python train.py --n_layer=10 --d_model=256 --n_experts=192 --experts_per_token=4 --d_expert=160 --d_shared_expert=0 --activation="silu" --moe_layers=[1, 3, 5, 7, 9] --router_score="softmax" --normalize_top_k=true --routed_scale=1.0 --balance_loss=0.0181 --balance_bias=false --router_logit_norm=1.0 --router_bias=true --init_std_router=0.00746 --lr_router=0.00134 --vocab_size=2048 --norm="rmsnorm" --norm_eps=1e-05 --tie_embeddings=true --optimizer="soap_variant" --lr=0.00248 --beta1=0.95 --beta2=0.99 --grad_clip=1.0 --batch_tokens=[65536, 131072] --seq_len=2048 --train_tokens=562500000 --steps=5953 --dataset="wikipedia_en"
Below are experts of layer 3 (counted from 0) of a mixture-of-experts language model. Rows are named router (the router's row for the expert), up (a neuron's input weights, with its number) and show model dimensions 0-255. Each number is 500 + 50 x the weight over its row's rms, rounded and kept within 0 to 999. Numbers have three digits each.
After each expert's rows: a language model's description of what the expert responds to; "comes after" lists some tokens at least twice as common just before its tokens as in all text. This comes from a sample of Wikipedia text that the model never trained on. Tokens count by the router's weight.

# expert 55
router:500478486580464515461461457570553540481429460473520435515441503619442508493478517532514520506562434424458436558483502438545514517468477512407501569485432569437482459621589495422469387430538439549523491584473593491513482510529527494452537482522465654486498482551517571556525439438502594555455473446460467495457464546553470465415508475562512488550502506467594435442423507486435540530481517458517552476485450490496522500451559548463481508448533466510486512482447546502534421434502569521498482510610466507441567511506546449490536531528550464574523384578606500464435511432582499457600472513487497423548571497566564560428559533584454486569464490502489578496490511525523514463458441617519527483594521414512550490506544430556439485497419496547469520411603451484403520417465607
up0:524491463503450541522516490452414460521441446479462551401517522447605525532589395499423408508489642541462446388565505482510584579529461502432435485455549491497538417474563453499510472426503537504478599521527507459586569516526466549505562527515381459485466555541535501487452483533566503466529569505522616543504512582539570500532497482454547467534467561498480509504583511499526517434488462478467569512507542522460487513622509576579497536591464571498391520526440412420500496540475470478499443566572501494425547428432590520512530527490552359530478522485453542546452458503562442435504515383435539474422480464433551476589480432493527532439531476531524547538574520560504480495468561491496448411483427549577485454446440498475551448554576535414439486479454473594500503459465478
Description: The article a or an, plus is, are, no, some, often after is, as, by or with, as in by a Russian missile.
comes after: " is", " as", ",", " was", " with", " and"

# expert 9
router:460452484504473543486579546531478464541410489421491398543469476444475547467431495409539469528543529530390468484494483441500491503528556544610437471599413520499447547458516479569470517400477533487529558527537445542611540433478498551448495510532513497502536564515508547479561485429494579558428486418482485350422555490555506428453554463515550511569549543505393494521455428565579490446563567490609584409461451568492568527555505468491421544465474481504553440605406502478545435475429487479534424504471518535426537467456558482454515458482560574558510371463552460399521502533500475507555515457502458558494390465472595476461498523547525459477489450487463546458521537494562565518570517588480494499490495474466518501458408566581555565453478458527538589528488560510603518542484540
up2:539416452557502498570496479478499516378473553522487504549485567500532464460572534498443520429485510438463472571413537483501536530460568406497526483543395529529500535399488519391494440495490555399455515433450561460489498576555515588503453447449471520529553462512437386532405444429430484529494480493484502465353551499492509520415490516567476580488581491476459580585524449480478458483558464530516470534503538482514573512521561417481575599551524485494462597546573516481493561504464571499506510418540481488553476518547556528490481512499544515508580538536526439432403592489520452527386530474477465497591527532511555520522490452604477577508504424497548451524535506546512425478543500570496467562446465487457358423504521643523509494554458423486512454476463540546483503582606401
Description: Bare space tokens and pieces inside tables, coordinates and birth lines, especially age in "(age 53)" and N after coordinates.
comes after: "″", "\n", "°", " the", "N", " of"

# expert 22
router:476444472490511524478542547561495463481470453440494547488558527562472515511548540500350579506540538499559556542498507428533455488559503465491488452434444487537563442447490590482506449535441529560513438519498462430574437565549524532580439552391513518475482553542540492539547377480446519521532471414560438491515467510471476427522490536559525556435559552464443516534390490424476479542464624573523488488430416572483517495452477473437556475428569498480504553420497582492440383591415428475437534518517491541506564422463452649448482519487459554460517601487504436563556408461425395480486485493449501404415438453486571524560482431503407555565533540517566513520530600521476478556491557467511517492502444497499557565512571477548525547510532555565522470526541498561452516442560455
up1:510435455458447619567442556561490553552519505426510500540527475498507510506477507409504537495394496464516612486493643482435528506429557467517481555527504568541555573551461460488506545448567424444493475643534469480510497522514557474397511548486545489588603453483436476479496436539460493505535559526408595509465489495477406498471484520530555435487504522447508512482547547503403466475545535545453513525501437560506427519599452484541467497547463465433606508414474492482529465360561605491491448555453499443629532547456433472456500441402496626450535428427461458440498535573470487420477496567502517448503535507540523374508452480472597590485577510617453515522549564501448527437458508435491490553514528574505502502422486478489453516473500479546488462527481483524551512499427527
Description: Word-starting prefix pieces like re, de, ex, co, ca, su, un, as in reserve, Detroit, expected, captain, suspected.
comes after: " the", " was", " to", " a", " and", "-"

# expert 53
router:489519469426511468435575428560466431575498485539413516501474491585522487414481487462564483434562436516515525537564570446582464420523411526436395605496445482570469536490499479518474477576599445419485492542525509524425451539506488534534530553530505513545414564582496590493489497421484427511609601484455541569537571520603583574492486501527479427560466442498462490511518590566444399452440556517467595546563489519494562608536575480533491426505489500483399460499532521605515624463509526490552508491456517477426508465511518432506507503536504455477553350495521541554418500513471535577462491508491534549456569538443572483518456486458445611512496455528491569478410449540583460498514526417431523436505529589482462443488552468519487476524492532502471483527545539523450459495476589
up1:434471535475522414488553410461493491536610572466498505444548514510478568578562512509540460398545492481476543476413588438437489509544526569457457494482560513487619465550474392490469590474536437509582487422442444490472474495497419550498536536485529507536536463475450503660562641470457500484521457459504509531552504524513536517492418514528499451556400599439466460572549468574428495385489483503546413457510503427545474514532513463491512448489475474501519495422470534521511494479397456490496491465505525485467427501549496551464525474455488461540549604554505438445573562534538479483436524643543470443508527514655468613413504455487389545523521564467480452524500506475558520501545464511569378451583575495436500510479522479489482442556472580539460504456457544449497545582523494
Description: Prepositions after nouns or verbs linking to a following noun phrase, such as between, of, by, with, among, against, became.
comes after: "ed", "s", "ation", " List", "ing", "ction"

# expert 39
router:502416442541415479547505540571549474436534516516515520411473590500510564396516522488560509584490561478535477466507547490521591441574443490505570479449431548580450459557508525454630598522509523503532475554560455438473524398450447458461542486590517498543476524445549483527536491473535520527492475523546465454554502511556449513519582496578578546463507469529379540608515470426439579531498572452434564478444455485498466488482435545440524483501422490450482576443410535567401469579453367408497481515467520479504554475549494472440484494477490511452484498540521468510577483468518513417530513420546455392463443533551531477466514462554595522499529507505608580453425497363471479466512496487501440427512519474398407606520498472532526446564510550461505511396495527449592486493479438
up2:427599445471497478436451411460478556574424494515548483436437438539567522482492475444555498439442550626540542465493452372541489538435419474459541453395456461534578443518469472459433538561541476464492486529530451434449415472514525469478414542525573536393548492558463468532495549545479559509476582445454484483503419561493533533499499421419520479566465545502476506577509525518579405504594481432578476441522524535536563493477480475460431579498515466585485497518515621462481481512545546529565594340492479532465455505541493521579530473510492473544471544451559500489532468557597457546475536542500433494507493477505572500489525499495520511500432455429487483524334557587539546461562432552511458539442480543510584528582418430414544498498534554487584498520444415493529489527531511
Description: Opening pieces of capitalized names and titles, such as Dr, Mar, Ba, Col, John, New, often after a comma, pipe or "of".
comes after: " |", ",", ":", " of", "-", " the"

# expert 2
router:572506461553576554540551518524486569499531499439533577477484455493508545500438514477499523536518502459440485461485582541440475537529621474521505462484595542444466407450497480556563558569503423470494458574409484479487414529506440520474504471534472522574458456487475487504553380564429580427423513403491579454533447537446474424512488512584518413526483525420486589465538503433473603438565526447514490501541498500537478498515579459527445545525524511540529590431315449461578569504532461530457515529508475493534567543498390442405453432495422573419441435482475514560480547474538528536543511495474467563480586564500581506521476548491551506479452500568560526424419436468451338551468553477474459483475444518471575486456571522440453495498480449505487411480469550563566537546498541
up1:483477395547578505414519544394433412544467538546591517486522425520485553535518474442539501563538554579495458549477475511496469447540500519556634570485596569490499529529508520388453482450485459359529384493499518565447504567556515568465541483393515488497543497437535510483433468527509590514492511498505475473533527518485566419482497432443360547540476433553448437514544469530533512494436522498539539488485508484646449497376516381463549489453483498529546542490499534522481453545481470462458643483449546491517448609542552541456452548524515518431594505496459425583472486550451549521542508536417524425489439522499486504427558423445427470518531535498420497532529559472454557429491496502556538551446520410459488505584516466491417526491479477595528447499570543484481451500511569
Description: The article the or The, mostly after prepositions like of, in, at, as in Fellow of the Royal Society; also recent years like 2016.
comes after: " of", " in", " at", " to", " for", " on"

# expert 14
router:520423541530500487465493534518555469574559486483475567585529542499522518510519516444468424495457515437541478574432572460423543671479463498520475546446439509479445483540440530472532400470607558549467532451555438471498450460545472502546477443480571476418473524582508517437470480459533438440501491446486509462444503555620496435475536438450487516564545526530540345468437468545406415535578445508571597553553414498552504447434498477573355498536532538503444455531510472492439418436518458520449481515540508596452505496534494507550571533437477447409555438510490523504523492521607512557498467486467557531606511496544603556548523558572540528517360575481421572520562463512491519525465525502608528451470474489490502454526457477457440557537571534530544508451493474575456482491559505
up2:517460427515518538512497585494498540481474536511492445550454555529621487509507515558484509395464540594516478543505461582579454489568539511529608414432542460546485502448500479440482542396417578509596569443473482518599535488542521459455621534485464532559632479429515466479521496475433563550563420477406508472573494473434511461607546517470442588462486474557487470605424467502511536443439504585411477439540517540477420481485615516527561501545427525558495550481458473631505491580474441438505506411496477529516541454553467523486476531482484439490481444467429535456521419542464528587491530550494473474508436524424461535504523515495566492513443451477484448460514584472511482529604466397551524500451445519432595467543543519428550457503483538372529491526566549478522465428482446
Description: The word or joining alternatives (topminnow or charalito, 1763 or 1772), plus spaces, slashes, ampersands and an between words.
comes after: " |", " and", ",", "|", " is", " to"

# expert 25
router:573573456495455442507497486549475446509506440599499538432440497488409486463460497522506457421535469420461477504502512536455566495416536458487448543459451538513557475469422499426472472513497433402489546560567496489547456503549551408528457470485538549498500513436440512527452510487513372474519568479420496566421461524419461539434547455590486507428422451503472392476511537515510481496623548529472430467480488473498619450662525525531507515537571478501452538474416547596562513425568528490523528557491522514436408620467491491525460478567530524510539513563506504417562583530457478454436491476528488527602490551394498457512487506541457371461541536459523444498401536447398516508444447461448531558417468466509509513569581504550408503562413547532515507572542497509545447442432500
up1:513494604401536428461484578609469410549411508516619504456486485500423500421570480463603500559519585515460502510506481480544472469561465566565624453509531526598548499477538521474532442505502553436496407461511543523503507478502547561484558431448499481467467504464566560543478464446594487480532593524614481427491464457478456484493519544504572423505519538500533464511443519561534535505525556404589442456488523440471452426606458457464520421445453445469520462505431433513440408533514542612409431458433579476470546463478472542483423486520502604549407482459479569466518514575542522445486562441431478527516578537426555460436566539522465487549574489489464530573510423513414439428473440535429515509451566499517479465481499481598540549574480441427511546475549468530521481488493488
Description: Word pieces inside longer words and short words like part, form, into, as in sch-ed-ule, ar-tic-le, s-ing-ular.
comes after: " ", " part", " p", " P", " T", " S"

# expert 45
router:609485457437476484511418462566493544508379522472487402467529485614472540435564516492568565454500558457484423641453510424645427521456520591414500468416406445467430510467482463461514544485483484509468563462456478454476452504525541564436522502458460516494477529544458562567503436509415484537604628543534459517493512470480466503522568532498449546571461515506531538476547501575574452575480533411578517522520397516494508503522617464505490549495493427458569478514542534441535482503455489539465473531539616478534448545474565469478453510493529563512539420570570466546477478521568410572586510371501525558578482533487447454457440501580506476512434543524432552414442505544520463503393515521434566591442475481508459503524489477504440497504555501532461493447460425450473528500540555
up1:578587494487473515492530508385444478480543432545479501458476483568550514525512561486489554507435395490518549466500524514474503505535423546449620378487495566464524551474554518506535571432508515462493380442454518603492590440521500523496422479507626513501541475526503496459470557485603458468478526565583567529484471463522498449499523570479515477529580442443382419495432443525452552409620613449526437536451454549559452470560439502558536581427524594452404509489490483519518495500517466476418501404581381504480514466514501603506543509478517464509440473473600452496478552504493450419492506523500433441503556473592529480516505483501484507498499382475592549527512513568503512518507523483504467519485508512509605510493572538478473418466445456499428537407535355582517445514513525
Description: Function words such as with, is, of, has, and quantifiers like most, more, some, several, many, very in descriptive prose.
comes after: ",", "re", " It", " is", " one", "ed"

# expert 52
router:516560522439480540415435509528512490464460484399582566590612538406480548427527537477598479477514538556505525499495549467468474495535426500559488565565470549437475540409542521498431463487520465571434527544476416490476635477512553394530495421491563466440464447501470552484482516495513572585456536513465472481451520422491462590390385500591564472554507522455504425474543468544457472469462563523498508555495557517417461440486590524527491418512523496540523478472548488558498536574452534566448562412522440536482544421444490591442488492451446542485487447485472502489508486476439390493510502507544478489517566584600514435479472501535560513515442491461500518503562543421462499589496437590472512641462514507586636457438450510586404524535474492506527513502553485557478514610505551
up1:556516654426520531500539438443542417482479546590456375524520494562523496478574419540540487557546484434456513527610478458447576477476542585520518433535470467562495497452530478485412490447528520482488553423472516567570477475526440425429514484585510619447468474481503465510441526473500483625460506490539516589515472528463564465503554536520545565445558544592455516505529455495449466551592538462439419461455457464447573509557523459444600472539506545529486493544475443426496508467526517589522502457513570445537499511459476540509500463533499465492528580542446439542466459477464539410519509523507485513453463498455504435621577436515432399528483553479432518490487432468541573458550511487449397507493486550596430559517510510451497504525583426422497521489510633451468532585505340
Description: Month names, day numbers and years in dates (On May 1, November 15), plus later, early, However, and morning/evening after "on the".
comes after: " on", "On", " November", " October", " January", " September"

# expert 27
router:555433547501423509422539411524499531439544499534547566423425546565371487437540520452529488444501530477464513483559496532470560485456497384592546490552555530538506571508554517484537516438445405520501540536568494495500486503467475508442491450498473552542501514458516426476431535434521495517533453468491581532563482556494472401523478537532417569411482496505383435593515569494514532569485552504391528444479507478575554401521513499482505536537412495397473535553417528495476415569482561466474557541521421493525359479481485557528526471470408471436562520549581514536493452548462492596495518537637435572538499495503500484447509487540496488566502481541451530519450583475404373433443457492553493510517535475435433533556610532487576519503479532514506518546527590524505580470633533
up1:608465428508527567585435491553356403547523548542479563459486412536491457518539534526367516482549542517494494514491486440501442542482561464493491555504579586544547516522555444431467530450485502407475502502525528434498549545501545472511477486527501499466507489497478464526481433498536474454477625523482570537465495436487513444446483481523534478473552491544527495585583509522493502528515553599502488429548540563567428555435569473534487440420556541430483558683532498427424515426537552469484517484368479513413450407573432521512406561544467543489463553563467566525503444537439455392453556500472484511477485573436522456560530601428561549515443633556481433585496480489484461461541486522496525413510426568531480523422444477495506515573506445478510503454520492478534477423429519
Description: Inner word pieces such as gar in garnered, und in Soundtrack, c in canvas, and raw bytes of Chinese or other non-Latin script.
comes after: " in", " ", " con", " c", " A", " In"